Weights of a small mixture-of-experts language model, trained from scratch on English Wikipedia.
Size: 18 layers, width 128, vocabulary 8192.
Training: 390M tokens, 5956 steps.
Below are experts of layer 12 (counted from 0) of a mixture-of-experts language model. Rows are named router (the router's row for the expert), gate (a neuron's input weights, with its number), up (a neuron's input weights, with its number), down (a neuron's output weights, with its number) and show model dimensions 0-127. Each number is 50 + 10 x the weight over its row's rms, rounded and kept within 0 to 99.
Before each expert's rows: a language model's description of what the expert responds to. This comes from a sample of Wikipedia text that the model never trained on.

# expert 33
Description: Consonant clusters inside proper names, such as nd in Eilands, gh in Shanghai and Burroughs, ll, tt, plus surnames like Ross, Scott.
router:53 54 43 51 31 44 55 59 29 59 62 70 51 45 54 46 52 45 42 56 65 62 36 58 53 57 38 42 39 23 42 59 67 54 44 30 42 54 43 59 24 42 45 23 67 60 41 47 46 61 50 41 49 40 49 48 32 52 56 49 67 46 47 62 47 39 46 47 56 63 67 47 43 52 53 44 39 39 59 48 64 46 52 48 52 49 37 62 45 44 51 65 50 46 72 59 59 54 50 51 39 55 51 59 63 58 32 55 48 41 36 47 38 47 62 50 53 50 45 53 48 48 68 30 36 51 56 49
gate6:51 49 62 41 47 53 42 48 51 51 38 57 61 33 63 48 38 46 40 46 47 53 41 59 54 54 44 48 39 27 46 38 58 47 54 35 54 51 49 51 24 65 52 52 58 53 39 53 58 59 37 44 41 45 55 58 50 43 47 52 56 57 66 61 52 28 51 44 67 64 57 32 43 46 48 52 48 34 47 52 48 42 41 43 41 48 42 46 49 46 33 74 53 65 58 62 46 52 48 42 39 48 41 47 59 71 67 61 51 36 71 45 47 60 62 56 49 37 65 59 44 53 45 13 52 38 38 59
up6:48 44 56 41 57 50 52 48 44 46 51 33 30 56 51 36 37 50 47 56 55 59 45 40 58 54 57 42 66 50 63 39 49 41 61 66 68 56 61 50 57 54 50 41 41 57 52 38 63 30 46 36 38 45 60 53 36 44 56 61 64 56 46 47 38 47 42 27 43 50 54 70 54 41 44 56 55 28 54 54 41 27 54 49 46 36 37 39 65 51 57 23 61 46 51 50 41 66 59 44 48 38 58 39 52 59 37 38 63 50 60 49 43 42 41 53 42 64 50 52 58 47 33 63 70 36 49 42
down6:40 43 53 46 27 35 34 51 48 44 36 54 50 40 50 32 51 46 58 50 39 53 38 46 34 57 46 34 65 51 53 52 41 43 39 44 40 29 29 55 48 22 52 50 48 53 65 39 44 42 47 52 61 42 48 59 54 39 49 53 38 34 35 63 49 56 57 63 39 60 48 44 42 57 63 53 43 41 41 58 35 53 38 40 53 69 45 59 53 29 56 63 49 45 27 35 37 51 47 54 50 49 54 41 54 59 65 72 50 64 49 55 58 59 67 43 60 52 57 52 59 59 60 38 41 43 60 49
gate7:70 54 47 56 21 57 47 55 44 35 41 51 26 62 60 57 59 49 51 48 51 58 30 58 56 58 41 50 69 63 41 43 55 53 70 67 41 44 52 59 34 52 57 42 45 49 53 76 53 42 55 64 57 47 48 40 65 53 44 34 46 34 42 51 40 38 50 64 65 50 64 43 53 53 51 50 39 55 65 47 50 40 52 60 58 59 39 55 56 40 43 52 52 67 44 56 34 47 61 61 59 45 45 36 62 46 49 59 49 53 37 40 46 53 55 69 49 34 35 45 56 36 58 49 51 63 65 56
up7:46 52 57 43 60 44 49 54 59 46 72 47 35 37 41 54 41 45 31 48 52 45 72 20 47 48 37 60 51 60 49 48 36 37 37 44 63 31 55 42 45 42 53 69 49 52 55 50 47 62 49 45 54 63 56 56 55 45 64 32 69 58 48 55 43 50 67 38 51 47 36 58 40 58 54 52 68 36 50 69 37 65 34 58 34 41 57 51 48 47 44 54 57 48 59 53 53 56 39 45 38 64 54 58 43 53 50 32 66 47 54 60 46 53 54 59 39 31 52 65 37 57 51 44 70 54 56 58
down7:68 73 57 44 60 51 49 54 57 51 46 41 71 35 45 59 64 47 54 62 49 34 50 56 53 45 41 39 39 47 53 62 46 57 51 46 48 64 69 48 52 51 60 63 57 36 55 38 52 51 56 39 70 50 50 74 45 36 52 44 49 56 59 74 68 48 50 61 58 50 58 35 57 55 55 54 61 41 51 41 52 32 59 63 43 57 33 34 55 56 48 71 47 37 46 47 56 44 44 63 41 68 56 36 58 50 46 37 50 26 69 62 45 64 43 56 49 48 50 54 46 42 57 61 38 58 57 55

# expert 45
Description: Middle and final pieces of surnames and foreign, especially German, names, such as berg, ham, son, man, ä in Schwäbisch.
router:44 39 45 44 41 54 47 39 54 66 56 57 39 47 56 42 50 43 40 49 53 63 37 53 42 56 42 50 46 51 54 51 60 44 58 23 51 43 33 57 36 40 49 44 65 50 48 48 42 61 34 52 64 37 51 54 47 61 61 26 61 50 55 58 68 46 45 40 56 67 61 46 41 61 56 48 53 56 48 45 29 50 60 55 56 61 48 58 50 48 57 51 53 48 59 52 49 56 48 39 43 72 58 67 40 43 62 49 46 39 53 33 33 67 79 75 66 45 61 50 49 49 70 32 52 47 48 40
gate1:49 36 43 54 37 68 68 47 55 47 46 61 38 14 49 32 28 45 40 57 51 49 31 43 41 73 49 43 52 56 34 59 55 45 49 58 53 55 40 56 56 69 50 37 39 46 51 59 68 49 42 48 45 66 63 57 42 57 45 48 44 56 48 56 49 48 46 33 53 61 53 35 49 49 32 55 56 61 65 30 54 62 48 42 46 46 50 53 47 35 41 66 53 51 58 48 32 70 55 49 47 47 47 33 56 50 54 47 51 45 48 59 57 45 68 53 50 78 53 48 52 50 50 39 44 52 40 55
up1:67 49 69 36 66 35 49 40 50 47 41 64 35 57 44 68 71 57 50 36 65 60 46 65 58 33 49 65 38 51 49 45 35 43 25 51 45 51 42 50 42 33 46 36 45 49 40 59 51 61 57 61 53 50 34 38 59 42 58 47 62 55 50 45 63 68 54 58 43 53 46 45 51 60 55 46 43 45 37 53 56 52 35 36 48 43 40 59 46 54 34 49 55 59 52 50 70 39 49 45 47 39 49 68 76 43 47 50 47 46 47 48 44 68 67 49 49 47 46 35 41 42 62 68 53 41 55 50
down1:55 60 42 39 47 71 53 69 41 47 58 47 46 34 46 42 45 60 49 43 40 49 38 38 61 44 51 34 48 40 53 60 35 55 45 34 56 60 48 56 55 47 49 57 51 44 61 37 42 35 42 43 45 64 37 57 56 51 37 60 53 43 62 53 40 66 43 40 57 54 53 54 51 66 52 42 38 55 33 56 56 44 62 42 33 43 71 50 48 49 49 71 58 32 46 58 45 51 48 43 61 38 28 62 46 42 51 34 50 42 58 61 44 44 28 60 57 41 56 55 72 47 80 62 49 47 39 42
gate2:44 52 34 50 43 33 42 61 63 74 50 55 46 57 30 40 50 58 44 52 44 50 50 58 52 56 37 69 33 66 56 59 52 41 53 51 64 49 38 40 49 48 62 55 79 46 31 53 39 48 46 52 62 49 65 45 54 48 53 51 65 43 51 47 41 40 40 47 55 46 48 37 44 35 58 44 56 56 45 67 80 57 37 55 39 51 39 48 47 65 41 56 44 44 45 59 58 65 43 50 35 54 39 38 51 33 67 53 39 59 44 30 41 58 57 54 54 52 44 44 64 54 56 66 58 43 40 41
up2:65 43 62 49 58 60 74 70 33 48 41 50 67 52 49 55 48 63 47 68 56 47 51 67 43 48 44 54 42 52 41 36 42 40 39 32 39 59 46 56 61 43 28 40 43 49 71 39 51 50 54 48 55 56 59 58 34 36 43 48 42 59 46 56 59 47 39 39 41 31 62 49 55 52 45 56 44 50 47 56 44 37 51 43 44 44 51 40 44 52 54 55 44 53 63 30 35 37 52 43 61 39 63 58 69 62 37 52 71 52 61 67 44 58 35 41 33 42 53 45 43 53 68 40 45 46 54 58
down2:57 48 50 45 65 41 65 61 61 33 52 60 55 52 68 48 51 55 44 16 53 62 63 41 46 48 47 49 50 33 49 42 44 53 46 40 42 41 55 33 36 70 58 53 36 44 52 63 49 68 53 58 46 59 70 45 52 56 50 47 40 39 60 72 47 38 55 46 62 65 48 64 53 46 41 56 61 61 45 39 40 53 39 43 51 68 69 70 54 34 58 43 50 48 35 36 49 39 44 48 22 45 65 51 45 44 40 44 49 54 45 43 51 50 46 50 49 42 52 43 50 43 57 49 49 56 29 59

# expert 24
Description: Cardinal numbers in words or digits, in prose and table cells, such as ten, three, 15, 10, several.
router:42 51 41 67 59 47 47 58 26 59 56 58 39 52 54 28 43 42 41 61 63 63 56 67 46 39 34 46 42 45 63 69 70 44 46 44 42 41 38 60 41 32 60 35 65 34 46 42 53 55 44 47 38 29 54 40 42 60 53 51 61 41 65 59 58 62 50 37 35 60 56 45 43 51 55 37 54 49 52 60 45 49 51 61 56 68 44 64 40 42 56 44 61 50 59 43 45 70 61 48 44 55 55 37 54 53 38 50 28 44 55 46 42 59 52 42 61 44 54 59 59 39 52 46 49 40 72 63
gate5:68 63 49 53 39 45 36 35 38 53 31 66 50 50 52 50 52 73 26 30 56 53 48 53 48 56 37 47 52 38 49 73 35 46 38 41 41 51 47 57 66 39 62 76 45 40 39 45 68 48 45 57 44 39 52 31 42 42 45 38 44 61 61 48 59 52 44 42 51 55 72 41 38 50 35 44 46 44 55 46 58 35 44 63 62 53 56 50 49 43 54 51 42 56 46 54 52 55 53 46 54 60 63 34 63 51 52 37 58 60 53 46 61 42 45 38 51 55 37 54 67 43 45 46 52 49 43 78
up5:60 51 50 46 45 38 36 48 57 34 46 45 43 49 51 49 40 57 34 51 49 38 51 55 58 42 56 45 63 44 35 57 68 48 51 42 46 67 51 63 56 46 46 51 55 47 39 64 45 77 51 53 43 35 39 50 52 56 58 45 67 46 63 54 67 42 37 47 49 36 59 43 37 35 71 73 61 45 53 54 30 35 56 46 54 62 58 46 40 61 58 58 52 64 41 67 55 41 41 37 35 52 47 54 56 50 39 50 59 61 61 55 45 36 39 46 52 56 29 45 62 36 38 58 54 31 69 66
down5:71 60 50 64 45 44 46 32 43 49 52 45 45 60 44 54 45 72 54 41 56 44 61 28 49 53 50 50 54 59 60 45 47 54 55 48 43 55 46 64 50 34 52 68 53 47 33 58 50 56 30 63 47 57 42 54 55 49 51 44 37 64 53 46 49 59 32 54 56 51 64 64 49 44 42 31 71 51 71 38 43 54 40 51 58 68 51 51 55 56 74 54 48 54 66 57 40 42 56 63 35 58 45 45 23 54 50 50 58 40 64 45 62 47 55 40 57 49 64 41 50 51 25 57 32 52 59 50
gate6:59 33 35 52 56 52 42 44 39 47 46 38 45 35 48 56 63 58 45 54 53 54 49 60 52 47 49 60 36 44 51 46 70 54 40 45 47 44 46 63 47 31 40 49 49 42 43 43 49 35 51 59 77 43 56 38 52 62 50 55 57 43 49 41 61 38 51 46 31 58 76 39 62 42 61 46 40 49 35 69 50 40 59 50 45 66 53 53 51 52 60 56 70 52 58 40 71 74 48 66 63 38 34 69 51 41 58 51 45 60 33 62 49 49 58 34 40 49 49 40 56 35 43 42 47 63 52 58
up6:57 55 37 45 53 52 52 45 58 59 50 52 60 43 33 54 45 49 53 25 56 48 31 43 63 52 46 45 57 47 44 61 52 41 52 64 53 70 58 57 75 77 70 52 50 34 49 54 74 46 60 56 42 39 62 47 52 58 46 28 53 51 52 50 56 46 47 60 45 42 44 61 36 54 49 55 73 47 45 48 44 50 43 45 45 57 55 43 32 46 48 53 30 53 41 56 54 48 45 39 36 39 46 57 54 50 52 42 44 37 68 34 57 59 67 51 47 58 66 55 49 54 54 21 51 45 68 57
down6:63 62 73 49 35 55 41 32 51 45 53 51 52 66 40 55 44 62 48 47 54 60 45 41 48 50 40 50 59 64 59 68 43 51 58 26 61 51 56 48 49 70 45 55 51 44 71 60 60 50 69 58 32 43 37 60 55 42 40 36 59 51 44 58 69 40 58 48 58 44 50 48 55 51 70 54 52 30 62 60 46 60 53 55 61 65 61 43 50 49 42 52 51 39 32 43 53 43 45 52 44 60 77 64 62 47 70 37 65 59 53 46 52 49 53 39 55 47 51 61 37 54 58 60 50 54 55 63